{
  "hidden_size": 384,
  "experts_per_token": 1,
  "d_expert": 576,
  "d_shared_expert": 0,
  "router_score": "sigmoid",
  "normalize_top_k": false,
  "balance_bias": true,
  "init_std_router": 0.0323,
  "vocab_size": 26779,
  "optimizer": "soap_variant",
  "learning_rate": 0.00716,
  "max_steps": 8545,
  "dataset": "wikipedia_en"
}
Below are experts of layer 3 (counted from 0) of a mixture-of-experts language model. Rows are named router (the router's row for the expert), up (a neuron's input weights, with its number) and show model dimensions 256-383. Each number is 200 + 40 x the weight over its row's rms, rounded and kept within 0 to 999.
After each expert's rows: "mostly gets" lists some tokens that are sent to it at least half of the time; "gets" lists some tokens that make up at least twice as much of what it gets as of all text. This comes from a sample of Wikipedia text that the model never trained on. Tokens count by the router's weight.

# expert 5
router,235,245,198,143,153,183,197,243,123,205,205,182,182,126,217,102,222,221,199,212,152,142,284,102,176,285,164,230,157,240,180,185,219,193,193,206,253,188,113,182,253,116,157,226,164,218,212,184,226,220,113,231,176,186,173,190,219,247,324,225,164,250,224,153,298,279,151,168,196,163,204,278,189,233,220,231,220,159,186,200,185,261,170,196,193,199,290,166,216,205,194,267,194,127,212,179,212,149,240,207,154,293,171,175,191,217,189,150,95,225,200,173,135,274,136,196,159,213,207,202,221,174,214,161,222,237,191,163
up1,152,230,141,189,133,243,186,223,242,180,229,226,226,182,207,238,217,174,192,279,217,156,255,197,149,205,224,242,190,205,93,226,232,211,245,176,248,202,228,189,195,197,167,168,155,160,189,177,203,154,223,206,179,221,249,165,188,188,235,259,229,150,190,195,294,216,198,200,237,209,110,161,222,213,209,220,187,139,182,281,169,182,217,167,225,202,168,197,214,195,198,256,230,96,160,108,218,161,216,180,252,270,243,224,152,134,170,186,202,164,210,256,214,314,194,207,209,240,201,199,217,224,253,198,203,197,203,149
up2,158,194,156,209,256,254,220,243,179,239,151,221,204,191,174,206,192,226,171,212,242,217,212,201,139,247,199,174,194,115,183,189,247,155,208,158,182,180,227,180,180,171,180,111,217,201,273,246,158,223,185,112,201,266,204,154,211,164,265,303,197,252,176,191,199,237,217,270,221,163,174,194,204,236,248,298,124,163,184,232,178,193,138,263,224,212,153,181,169,189,235,265,191,149,215,255,154,245,243,183,225,267,204,178,195,139,235,145,179,202,193,250,176,224,197,252,200,238,185,213,205,184,227,93,151,265,169,246
up3,136,194,179,145,173,182,214,190,187,213,159,145,198,253,251,99,221,202,231,135,231,228,224,266,203,208,211,132,274,239,251,204,169,304,197,228,172,227,250,248,278,217,160,235,197,244,158,271,263,218,218,130,176,208,184,163,203,222,262,218,200,144,283,243,173,145,279,174,100,150,231,210,168,282,236,240,147,182,174,188,257,201,206,144,140,103,215,238,159,167,170,198,275,260,210,221,200,202,214,208,235,173,135,163,258,267,149,239,196,188,204,216,199,213,169,198,231,235,174,100,183,146,189,184,196,191,190,175
mostly gets: " \"", " “", " '", " (\"", "–", "-"
gets: "-", " \"", "–", " I", " '", " ("

# expert 20
router,146,234,213,176,170,134,276,239,133,128,232,188,188,221,169,210,187,120,188,211,171,178,250,172,238,193,202,245,165,267,270,152,227,141,220,244,257,198,186,241,183,244,167,124,145,219,164,228,253,175,216,245,228,221,186,217,232,287,244,211,282,199,235,157,190,220,146,172,255,219,144,198,179,219,172,218,196,239,215,223,177,202,250,177,213,195,212,164,241,230,158,230,223,165,210,209,174,132,185,160,223,93,132,193,149,213,254,219,152,193,265,218,246,200,174,204,179,141,226,163,224,176,218,228,252,187,188,192
up17,155,217,172,179,130,191,219,183,120,222,223,149,177,176,188,199,162,167,203,271,190,199,230,221,187,169,213,216,235,231,221,165,152,225,186,263,247,217,248,165,242,192,290,190,212,242,248,143,219,257,166,215,198,226,183,175,215,239,191,187,175,223,184,127,223,229,162,246,222,140,230,194,217,161,214,220,97,218,181,159,134,185,193,257,227,202,233,74,230,151,163,183,218,189,242,204,199,145,255,162,203,205,236,215,269,205,94,205,198,286,225,180,217,252,189,246,164,221,224,193,173,202,244,316,153,227,263,256
up18,192,223,168,210,235,187,210,185,232,170,182,155,172,189,218,184,178,158,228,224,119,138,182,228,111,185,214,162,150,223,188,159,208,242,146,248,233,244,297,290,209,207,176,171,220,168,202,197,174,186,210,154,215,250,155,226,187,211,253,169,177,218,212,143,151,139,234,289,201,217,268,234,165,262,168,200,206,157,145,168,243,263,314,207,172,166,243,229,202,153,166,270,187,256,268,159,230,169,185,211,227,212,202,161,200,170,181,252,283,253,263,180,215,183,130,135,208,234,200,197,221,254,225,167,195,210,205,189
up19,294,184,178,224,197,225,173,259,202,173,190,188,167,169,207,248,269,188,197,239,257,197,177,187,106,159,182,221,235,252,187,210,268,224,177,285,142,189,195,172,214,240,212,187,167,191,225,244,133,203,159,175,191,143,146,191,315,178,224,237,185,226,187,144,175,154,169,191,249,139,165,188,187,240,187,176,176,262,208,213,198,156,253,116,221,133,199,209,249,203,188,207,289,268,120,236,133,164,184,237,220,186,256,197,150,152,114,210,225,134,226,197,196,167,227,200,231,90,195,229,226,244,163,174,236,160,232,268
mostly gets: "″", "er", " RV", " Collins", " DF", " KSA"
gets: "er", "″", "in", "el", "com", "ter"

# expert 24
router,232,159,229,212,165,122,196,180,231,242,156,200,141,216,154,199,203,181,240,221,114,198,217,99,165,219,268,211,126,212,188,235,224,206,180,204,258,185,154,199,217,180,97,206,229,213,203,163,160,167,132,265,171,183,146,247,218,227,272,203,246,258,183,179,173,185,198,157,182,200,179,206,255,264,295,168,212,226,204,193,144,221,135,231,200,177,166,130,107,304,188,239,240,187,134,248,169,172,247,199,244,229,221,172,166,240,158,150,119,226,270,287,220,183,196,247,240,198,206,153,237,105,208,186,241,209,224,155
up1,215,189,164,126,226,211,180,241,167,234,170,208,222,182,227,133,249,301,201,140,144,218,193,160,265,144,304,216,252,239,237,194,180,224,168,248,287,219,227,189,234,199,246,230,220,165,189,174,185,209,201,207,212,195,243,204,170,154,167,240,279,205,252,191,197,266,267,269,257,178,158,183,204,205,185,178,223,204,204,236,207,193,171,217,255,202,188,195,165,187,203,263,187,215,207,198,189,179,210,254,167,147,195,211,220,196,240,187,169,274,287,158,161,250,261,267,236,209,249,212,133,180,188,234,183,141,245,241
up2,179,225,201,170,208,187,213,183,265,231,262,200,210,196,172,208,256,234,205,124,188,161,238,257,325,210,191,234,208,140,245,191,260,197,198,239,158,199,204,195,253,246,161,160,223,280,112,232,243,239,218,201,172,209,197,107,247,266,179,184,251,309,206,194,182,267,189,219,177,189,244,126,227,229,195,188,248,212,130,170,201,155,162,204,155,223,204,201,218,198,169,250,270,237,198,203,221,202,109,164,192,281,194,140,249,199,162,219,267,200,216,248,242,179,221,184,158,172,199,203,219,295,150,294,247,194,129,190
up3,165,176,196,190,187,251,163,159,182,239,176,150,168,248,213,211,224,180,233,131,152,116,212,106,180,174,190,160,273,168,136,151,226,273,265,254,179,213,175,218,181,231,275,109,208,200,229,223,233,193,194,217,204,149,172,200,133,189,253,187,248,118,215,148,170,126,146,238,217,237,210,254,210,233,227,164,162,232,151,187,189,248,174,186,226,171,147,133,141,150,200,176,258,199,98,227,270,207,176,274,279,174,236,232,156,248,146,245,206,257,252,101,189,238,181,185,208,129,209,274,191,179,105,131,213,297,159,234
mostly gets: "\",", ",", ".,", ",\"", "),", "—"
gets: ",", "),", "d", "\",", ";", ".,"

# expert 12
router,195,169,160,224,181,254,176,163,201,131,174,208,155,244,214,230,136,168,248,211,221,240,189,131,165,213,228,250,149,168,166,260,129,177,225,222,215,186,160,199,191,240,134,201,158,208,242,143,216,184,146,202,218,177,195,152,208,182,221,250,161,206,260,161,194,228,235,213,188,185,188,268,247,243,168,217,247,178,179,147,127,219,219,134,248,230,229,120,193,185,197,192,188,155,211,212,199,103,230,204,193,182,205,224,117,204,218,164,156,198,231,156,214,245,170,146,252,199,246,256,188,225,224,224,170,236,125,264
up1,229,219,231,197,172,148,230,196,248,152,258,177,267,180,240,140,190,201,240,128,157,227,237,173,183,178,168,182,243,216,213,176,206,188,173,282,268,174,184,135,290,155,146,153,77,193,168,230,197,167,140,183,160,172,185,232,207,219,222,246,122,199,143,180,199,191,229,191,166,105,170,177,149,205,251,202,291,226,180,242,235,199,216,231,146,165,167,149,261,245,144,228,212,224,161,220,234,189,305,227,193,155,234,186,223,243,225,221,156,241,229,257,196,252,177,244,242,119,99,178,163,180,210,183,170,217,246,194
up2,145,182,246,195,224,195,123,199,218,177,236,160,194,134,152,143,247,191,241,122,308,160,167,110,214,148,214,236,131,209,129,200,181,178,189,219,238,227,217,193,264,101,163,149,171,122,158,213,249,237,174,256,181,206,219,237,228,237,152,193,247,186,234,243,187,249,282,244,213,153,206,248,217,201,217,242,284,176,215,232,236,181,258,296,230,159,187,137,209,235,168,135,181,159,244,178,193,228,224,261,192,271,233,200,202,124,264,275,178,205,200,229,191,235,199,293,175,176,184,235,147,222,230,228,235,223,147,128
up3,145,231,199,227,230,209,210,306,204,226,234,185,130,120,221,192,232,181,191,162,241,195,279,187,173,265,276,197,186,215,220,201,195,149,224,180,187,237,162,210,218,177,205,223,215,191,216,226,217,150,240,124,220,218,204,263,225,207,239,200,182,204,217,199,195,180,249,223,224,233,225,257,204,188,197,183,193,216,272,202,120,183,256,185,194,174,313,164,156,220,256,212,205,207,127,229,134,243,182,194,160,177,194,101,170,194,179,226,161,235,216,169,189,248,208,307,234,188,102,275,242,208,203,138,162,136,263,228
mostly gets: " that", " which", " but", " where", " not", " also"
gets: " to", " that", " also", " which", " be", " not"

# expert 2
router,163,264,215,173,293,238,234,215,194,198,183,138,186,161,156,208,213,195,212,153,77,180,255,149,214,253,179,244,165,266,183,229,165,237,126,245,243,155,216,192,213,180,171,199,140,120,212,221,260,150,284,218,196,115,197,193,203,183,211,228,135,208,209,232,142,187,212,148,260,193,156,251,245,255,194,250,163,210,177,215,127,250,192,180,249,210,313,189,180,204,204,171,194,145,158,133,222,118,179,219,188,202,206,131,131,244,184,257,137,172,200,212,253,158,246,203,223,230,279,240,224,131,182,236,211,180,191,202
up1,230,193,251,162,177,197,265,208,231,221,190,165,110,297,160,199,246,225,200,196,180,172,75,130,181,200,225,196,152,207,229,188,206,134,187,143,178,158,175,166,194,211,264,200,181,96,201,210,223,200,168,186,225,226,233,175,254,183,166,210,230,282,191,243,247,211,186,214,195,197,297,136,184,202,183,202,264,242,202,257,192,170,168,235,179,216,167,130,219,187,137,197,248,191,208,242,173,176,251,242,227,239,232,185,263,158,242,203,246,103,148,255,229,279,188,171,156,213,230,278,154,246,192,110,268,192,216,220
up2,255,248,178,222,208,183,255,210,220,205,164,155,238,257,224,212,179,219,242,140,190,140,199,178,262,214,221,204,163,250,197,296,196,156,238,233,218,193,139,260,198,193,188,233,198,162,154,233,200,206,223,247,129,191,259,252,204,239,233,191,215,153,213,176,248,191,221,192,177,223,154,122,190,197,209,238,175,179,233,169,221,246,181,306,308,202,243,215,235,226,206,114,202,161,247,238,182,231,136,154,184,200,271,193,224,234,245,159,166,207,171,276,234,207,208,268,250,199,159,242,209,231,245,241,166,227,270,254
up3,177,157,199,204,189,214,174,194,196,215,230,103,185,209,158,112,196,197,241,171,308,233,214,181,216,180,224,279,268,173,223,249,196,209,173,195,185,206,315,164,184,205,128,126,170,184,222,139,163,206,194,254,232,138,231,213,221,221,136,251,177,158,273,159,194,202,122,187,198,156,178,202,211,232,208,179,163,108,248,280,199,237,165,183,186,220,196,196,236,299,188,200,247,275,180,137,170,190,292,285,249,275,197,229,202,200,257,113,211,136,187,206,201,186,257,248,186,249,237,188,159,192,199,192,157,201,177,197
mostly gets: ":", "):", " :", "=====", ".:", " chronology"
gets: ":", " (", "):", " –", " :", ";"

# expert 30
router,216,208,188,92,186,228,185,169,209,64,202,289,246,299,198,171,155,208,192,203,195,220,256,159,172,249,197,238,182,207,158,238,238,263,144,205,209,236,219,221,280,194,170,171,232,228,261,207,202,209,147,187,175,172,168,199,148,234,242,219,238,159,180,169,193,219,199,226,234,255,187,228,233,258,221,257,144,156,209,191,256,165,226,245,239,231,259,190,270,206,254,249,195,194,157,239,224,243,206,221,240,227,171,177,112,206,205,149,175,124,271,273,273,207,191,149,262,201,154,137,216,160,255,209,179,238,200,231
up1,273,252,204,223,223,209,179,156,145,161,251,185,174,172,205,136,148,149,131,186,266,149,188,213,200,271,173,132,157,203,262,230,165,233,171,229,264,180,253,185,197,186,157,182,154,198,262,238,260,165,238,204,173,243,182,211,193,170,204,251,160,186,176,169,276,184,242,187,172,159,221,198,198,260,290,156,184,152,138,219,275,219,238,194,198,209,229,195,151,200,217,301,118,143,188,199,218,232,171,178,176,146,211,258,186,237,164,226,153,188,286,133,179,167,143,190,189,166,168,251,259,144,270,253,163,139,172,267
up2,206,265,227,180,179,276,136,188,167,141,230,236,201,236,189,153,159,187,219,207,202,239,162,214,208,207,203,71,147,249,137,193,231,240,175,126,140,168,169,245,208,187,173,192,243,170,190,177,259,199,183,246,218,231,187,192,190,208,202,133,174,242,208,245,213,215,133,181,239,220,262,211,182,173,157,240,196,175,236,262,173,104,162,225,200,179,283,239,179,176,212,280,247,193,215,136,204,198,202,144,219,230,225,232,198,186,188,200,182,280,203,187,208,282,210,227,107,157,156,239,152,229,225,168,164,179,246,189
up3,187,222,195,223,200,204,167,174,151,225,170,173,200,232,213,185,196,287,114,194,249,230,222,168,255,246,242,234,225,179,205,295,243,202,194,204,252,218,173,191,190,205,203,187,181,193,243,230,169,293,237,221,285,268,181,196,198,187,151,233,239,149,147,128,181,126,299,223,171,242,208,182,233,184,192,213,165,220,195,178,188,207,187,122,153,264,194,173,253,126,227,207,150,120,192,205,211,224,204,254,235,249,222,133,167,207,160,102,224,144,140,190,131,244,221,205,228,147,196,202,123,178,183,213,175,203,117,159
mostly gets: " September", " May", " August", " October", " April", " March"
gets: " May", " October", " March", " August", " December", " September"

# expert 3
router,243,289,237,165,166,180,153,280,186,161,193,126,187,142,134,183,238,203,213,104,164,135,254,253,214,120,183,224,245,187,228,185,135,206,201,235,266,172,219,156,266,159,181,213,135,237,199,194,161,165,232,192,190,225,165,229,218,241,242,148,248,250,165,182,225,208,148,198,289,225,152,204,210,183,205,240,166,190,220,156,237,149,73,234,192,155,169,213,205,169,187,244,176,184,237,182,179,219,226,235,252,219,181,191,206,310,171,191,205,224,203,210,228,244,266,191,196,155,193,192,137,183,174,230,238,164,136,218
up1,148,193,257,208,198,186,206,198,211,261,115,152,227,130,175,193,194,283,184,215,155,227,203,140,226,218,169,148,204,204,206,204,162,212,177,175,193,254,205,162,200,219,177,199,222,205,182,180,154,193,220,235,245,156,231,262,270,204,118,204,208,87,217,218,150,214,175,223,181,236,210,210,204,209,257,225,132,241,224,180,169,193,191,157,167,175,150,242,196,188,247,172,193,236,255,190,151,155,136,234,242,209,228,216,182,176,221,239,214,177,175,260,217,155,205,148,192,160,129,185,161,104,258,203,205,181,263,203
up2,214,216,202,182,200,227,173,220,160,186,229,149,156,135,274,159,278,230,210,225,227,211,199,195,247,184,172,124,116,132,228,208,165,163,201,192,149,160,211,179,147,213,233,266,181,257,221,217,181,132,202,306,217,148,213,287,170,186,241,209,248,278,263,211,191,194,205,222,209,154,125,262,165,149,276,234,194,233,278,186,266,208,216,182,236,151,130,240,235,138,213,194,206,268,245,216,105,238,186,241,201,169,264,191,200,214,226,208,109,250,133,279,197,169,187,142,130,234,194,211,200,219,149,243,187,149,164,175
up3,251,182,181,207,220,175,185,198,230,251,154,196,169,189,184,186,244,176,178,209,228,135,184,207,170,195,225,225,213,177,234,248,234,213,246,111,243,246,298,139,247,236,243,172,191,195,265,160,266,196,293,268,135,297,176,253,205,200,183,162,161,222,241,136,169,270,149,174,237,251,136,268,215,167,167,261,169,217,212,247,238,187,131,192,198,189,269,169,200,161,166,191,197,125,205,211,243,179,170,175,223,160,130,176,195,221,234,255,214,150,136,110,178,208,250,178,234,230,190,206,225,171,176,284,174,240,197,224
mostly gets: " The", " the", "The", "the", " their", " its"
gets: " the", " The", "The", " his", " their", " its"

# expert 22
router,164,221,233,199,218,195,235,161,165,245,235,234,188,193,147,163,186,170,221,159,208,222,168,215,230,209,152,185,199,202,134,182,113,189,197,211,217,258,221,236,207,151,198,149,186,231,189,141,282,178,233,194,234,253,158,175,215,238,232,235,202,195,198,110,151,247,222,159,213,206,226,225,210,202,249,196,276,222,178,173,160,256,156,234,205,239,215,158,244,215,213,202,173,163,237,236,210,174,160,205,253,235,227,234,177,260,88,201,167,188,242,261,156,260,233,199,152,218,242,248,216,257,170,241,168,199,251,145
up1,203,145,207,284,212,172,204,183,207,277,199,180,197,174,251,130,129,328,181,164,229,206,103,162,199,151,178,204,152,229,199,142,159,170,226,201,266,210,245,242,208,175,149,217,167,190,251,208,218,213,182,220,194,175,143,138,170,279,151,272,234,245,240,160,190,176,179,254,253,154,179,179,266,121,208,272,172,192,219,175,211,230,258,222,175,198,174,224,207,192,204,98,154,272,196,218,230,234,171,178,237,174,151,156,162,194,205,207,192,226,254,126,203,169,232,231,258,187,129,182,137,176,196,182,194,192,271,169
up2,198,146,183,190,104,231,155,226,211,187,212,203,241,235,171,165,212,212,220,248,140,216,139,238,226,156,170,156,165,215,215,171,253,224,230,233,200,214,202,279,145,234,134,200,209,150,162,133,186,142,250,140,225,153,270,243,154,190,234,216,149,143,197,250,199,165,224,257,197,163,207,228,196,165,193,207,157,214,184,143,155,220,231,142,197,200,235,224,283,230,217,187,230,175,163,195,203,250,114,129,273,220,225,156,214,197,196,222,257,123,282,227,188,143,217,215,156,208,222,193,162,125,211,215,266,209,240,272
up3,186,220,273,181,171,253,171,272,187,210,170,221,150,203,170,179,211,301,267,178,172,213,195,170,180,225,228,221,218,260,178,175,261,188,181,239,116,192,191,257,243,192,197,144,208,247,151,223,162,180,197,191,208,209,162,290,197,191,193,227,278,149,240,189,156,206,114,163,178,235,134,227,233,266,247,165,194,222,165,227,237,243,154,177,240,148,236,246,192,188,236,159,184,256,206,206,179,178,256,198,215,256,265,151,126,220,216,200,234,160,220,211,203,184,248,245,207,211,204,260,170,230,201,175,206,203,240,262
mostly gets: " had", " as", " called", " including", " based", " like"
gets: " as", " had", " than", " known", " including", " called"

# expert 15
router,240,155,183,202,239,176,220,228,187,193,145,206,135,151,185,213,205,197,145,204,172,210,211,182,257,251,276,252,136,219,183,209,212,212,178,237,230,226,198,259,154,165,152,229,225,206,186,247,128,198,154,82,139,195,183,190,182,203,221,278,186,218,171,145,141,250,243,168,224,219,252,231,195,294,277,168,244,199,108,238,152,182,229,206,168,178,300,128,206,274,176,175,206,179,202,199,203,223,150,296,236,225,128,196,193,196,230,108,144,147,210,239,133,186,215,223,217,225,269,205,199,123,184,284,257,210,171,163
up1,247,225,181,154,171,158,227,251,254,162,204,207,183,255,250,172,233,181,197,258,279,223,228,156,253,209,167,159,125,265,172,225,185,260,161,160,150,217,160,186,169,132,192,224,202,208,225,207,192,225,183,204,248,148,144,259,168,196,179,224,151,231,213,144,176,296,243,220,235,242,183,185,198,177,245,227,255,157,194,162,169,221,206,187,319,237,238,213,263,158,165,176,190,162,155,190,190,175,227,227,181,225,208,240,200,135,213,199,170,260,165,193,258,203,222,205,196,225,207,199,219,158,192,172,184,177,206,166
up2,135,180,146,258,222,212,202,154,191,153,172,203,159,186,147,187,192,208,229,274,82,217,199,235,199,201,165,176,204,188,303,209,188,200,203,212,192,246,151,253,138,265,167,178,227,175,176,108,180,213,209,188,145,226,223,183,181,224,207,247,190,163,123,189,160,142,189,187,235,208,239,216,216,236,176,177,226,304,221,161,185,164,182,116,181,220,220,186,130,237,201,175,249,142,175,210,202,195,195,294,196,229,241,197,208,260,259,232,195,242,228,219,201,114,235,248,158,196,259,249,133,230,247,206,220,184,174,173
up3,215,172,188,257,215,212,238,186,214,173,287,173,203,164,217,194,184,237,293,227,175,196,191,179,205,154,185,235,171,288,97,199,255,252,164,216,201,223,194,234,221,194,178,279,197,134,143,155,170,214,161,220,169,158,231,132,196,174,151,111,159,271,264,236,240,180,191,115,207,136,198,287,256,202,163,189,210,193,126,228,177,182,176,209,228,237,189,139,232,203,212,180,171,260,221,205,236,213,119,190,232,142,235,206,227,179,186,226,190,249,127,192,257,175,260,147,156,187,222,253,229,171,188,156,237,224,169,225
mostly gets: " died", " graduated", " father", " children", " brother", " resulted"
gets: "6", "4", "5", "0", "8", "7"

# expert 28
router,199,257,227,115,115,176,168,165,130,208,319,183,166,187,128,200,191,242,168,222,164,135,197,186,228,180,140,202,130,119,205,158,146,188,238,227,161,199,229,182,285,214,206,137,222,127,216,194,215,193,230,229,267,195,223,304,229,224,210,286,232,234,175,95,147,163,197,125,257,172,171,244,190,217,292,200,171,196,197,188,191,125,223,264,264,183,170,162,190,217,151,270,151,187,138,233,186,197,123,200,221,157,234,193,142,244,180,110,151,245,173,168,160,217,192,136,161,243,280,124,211,171,242,145,167,187,202,204
up1,143,176,224,162,226,171,168,203,202,229,237,205,238,205,241,223,254,182,190,226,210,225,216,198,205,238,179,282,148,201,199,241,188,192,144,185,192,228,245,186,202,213,112,105,187,208,179,249,150,167,190,203,210,156,125,172,204,179,152,167,211,178,203,253,166,208,205,174,123,224,207,159,86,198,255,232,167,225,119,182,217,158,212,203,213,207,226,191,117,202,220,178,238,247,252,222,204,210,175,217,218,151,236,243,163,146,194,221,201,197,245,185,178,133,241,199,245,134,136,188,167,238,169,238,107,209,194,257
up2,181,237,196,218,149,189,171,235,141,167,247,194,192,317,210,160,276,176,177,249,204,246,223,166,162,258,189,201,217,227,177,195,210,200,216,185,209,276,188,174,159,271,181,194,221,194,260,224,193,228,221,170,165,225,207,290,191,202,205,201,129,179,199,148,218,144,201,162,229,228,212,229,210,121,280,207,130,227,143,182,189,176,230,186,122,235,281,251,225,202,171,215,230,228,254,124,248,133,214,156,186,232,215,173,193,176,169,194,147,189,232,162,144,295,303,141,225,141,179,154,132,180,200,222,176,154,228,201
up3,225,184,259,155,145,170,269,226,166,234,251,208,275,261,229,214,186,167,178,213,207,265,155,193,206,240,243,225,172,158,170,197,193,144,162,186,212,161,160,112,184,226,270,181,227,168,228,168,210,199,218,252,230,197,229,199,201,219,269,150,170,222,216,236,157,183,205,237,194,208,232,250,211,243,240,171,224,148,241,170,184,210,173,213,227,207,127,173,213,207,181,193,235,150,266,205,203,235,185,147,142,211,227,205,253,139,188,169,163,175,194,215,221,254,257,209,159,177,158,170,212,208,286,177,214,151,163,229
mostly gets: " over", " about", " Adelaide", " Pittsburgh", " Giants", " Columbus"
gets: " ", "1", "2", " over", " about", "3"

# expert 31
router,168,215,138,203,174,145,176,166,229,161,216,176,201,171,144,132,213,203,183,249,141,167,234,185,205,233,195,176,198,212,210,205,185,123,242,204,233,274,225,221,234,218,204,160,108,156,243,185,166,192,269,137,202,207,168,213,235,258,245,198,235,189,196,193,190,206,200,209,243,267,213,272,212,215,267,208,189,200,223,252,180,208,182,221,218,202,201,143,277,189,241,223,147,183,169,204,228,274,167,190,221,208,116,213,115,207,212,207,155,212,212,173,184,177,272,99,278,145,243,219,136,134,250,221,195,128,103,241
up1,258,277,233,179,193,184,189,197,231,184,197,253,213,291,102,196,110,238,195,141,199,241,146,154,175,192,221,210,204,134,229,208,109,190,194,156,223,152,152,294,175,182,195,218,165,173,186,202,139,186,158,238,164,170,186,188,236,223,268,163,259,252,173,225,126,208,237,155,183,235,173,258,194,192,240,181,189,213,182,169,212,128,165,174,208,231,210,240,166,222,178,225,192,181,215,164,204,161,232,223,154,207,161,154,186,112,256,211,259,160,248,210,164,84,230,182,144,195,163,227,169,181,129,191,257,114,166,118
up2,188,230,184,245,223,208,208,231,184,226,132,246,229,182,167,160,168,204,137,155,164,195,199,219,202,122,180,206,196,219,143,211,204,264,227,172,192,235,217,221,199,234,214,206,232,147,213,231,235,193,227,251,113,154,259,198,254,167,223,168,185,263,227,257,158,243,201,173,264,177,177,192,237,210,218,204,94,175,217,207,182,136,200,223,146,193,215,231,271,134,188,216,211,200,203,254,232,198,174,223,241,175,238,209,173,210,175,214,227,147,195,143,199,216,69,102,250,195,205,263,218,182,270,240,127,302,200,190
up3,172,186,218,184,197,205,244,230,189,151,157,204,223,171,211,238,175,201,161,180,259,202,188,207,173,168,158,193,198,206,139,253,204,136,192,211,121,243,227,171,153,141,288,190,198,178,251,180,259,209,199,208,195,195,234,232,196,158,205,230,219,177,194,236,255,129,252,249,278,207,178,155,217,217,264,234,155,273,181,151,146,156,264,200,143,201,230,240,188,200,243,163,170,212,233,215,230,251,105,154,251,204,181,206,148,179,247,263,137,248,238,290,228,219,136,271,217,214,196,304,151,174,246,209,275,182,184,198
mostly gets: " a", " an", "frac", " Swing", " another", "det"
gets: " a", " an", " is", " was", " A", " another"

# expert 9
router,218,228,189,172,184,172,170,180,184,139,283,171,278,197,150,137,196,212,237,225,209,220,204,173,196,218,237,217,194,188,206,230,141,198,206,197,221,189,154,181,295,197,140,222,191,143,240,255,136,169,179,190,165,191,173,201,186,223,208,273,223,245,165,169,223,245,269,196,242,242,146,261,191,191,183,206,188,131,130,209,187,208,188,282,237,258,275,177,235,239,221,172,159,193,218,147,168,200,114,300,285,185,216,222,143,235,185,201,139,145,220,209,229,249,269,206,242,204,243,200,164,224,208,166,158,231,151,209
up1,184,262,187,198,295,184,223,148,198,248,205,199,166,197,193,134,157,119,230,262,216,140,210,173,242,198,226,261,219,149,210,221,201,242,254,173,224,163,225,200,191,264,199,212,213,248,211,160,127,224,180,237,141,208,170,148,163,248,164,274,215,183,250,232,192,166,189,265,269,283,216,210,125,173,321,221,162,199,240,219,217,174,178,200,163,247,226,169,215,135,183,193,201,177,183,183,164,178,184,171,184,262,149,156,180,163,205,243,190,200,205,284,216,259,256,220,144,194,201,213,176,162,145,248,209,217,146,133
up2,166,196,185,174,132,240,181,216,271,166,168,125,157,253,208,124,196,275,254,287,207,245,143,236,213,143,230,160,155,173,226,221,154,172,213,228,176,197,222,167,230,250,158,163,272,199,214,164,161,187,237,208,190,123,163,215,201,131,185,197,203,190,159,196,232,262,161,188,203,222,241,190,259,281,100,244,225,226,219,187,163,235,180,203,177,146,165,251,178,200,190,161,224,183,120,174,260,167,143,228,216,159,206,163,287,147,210,164,241,230,207,186,241,208,217,199,137,220,160,151,300,231,173,291,184,193,199,242
up3,291,186,207,237,121,203,223,228,196,263,227,210,188,123,294,159,230,229,278,226,193,216,210,179,159,214,223,256,182,221,160,204,183,162,185,197,187,239,195,185,235,192,120,232,221,214,302,191,282,159,157,206,268,207,264,226,218,189,151,129,216,207,227,180,165,197,196,255,229,232,229,193,186,220,204,182,135,162,109,249,202,324,225,168,217,185,160,197,145,234,206,106,219,160,193,178,194,190,178,248,250,195,185,204,255,187,221,187,253,154,203,183,180,194,191,202,177,260,197,155,215,160,237,231,250,253,227,154
mostly gets: ")", "\"", "]", "%)", ".)", "}"
gets: ")", " ", "\"", "1", "2", "]"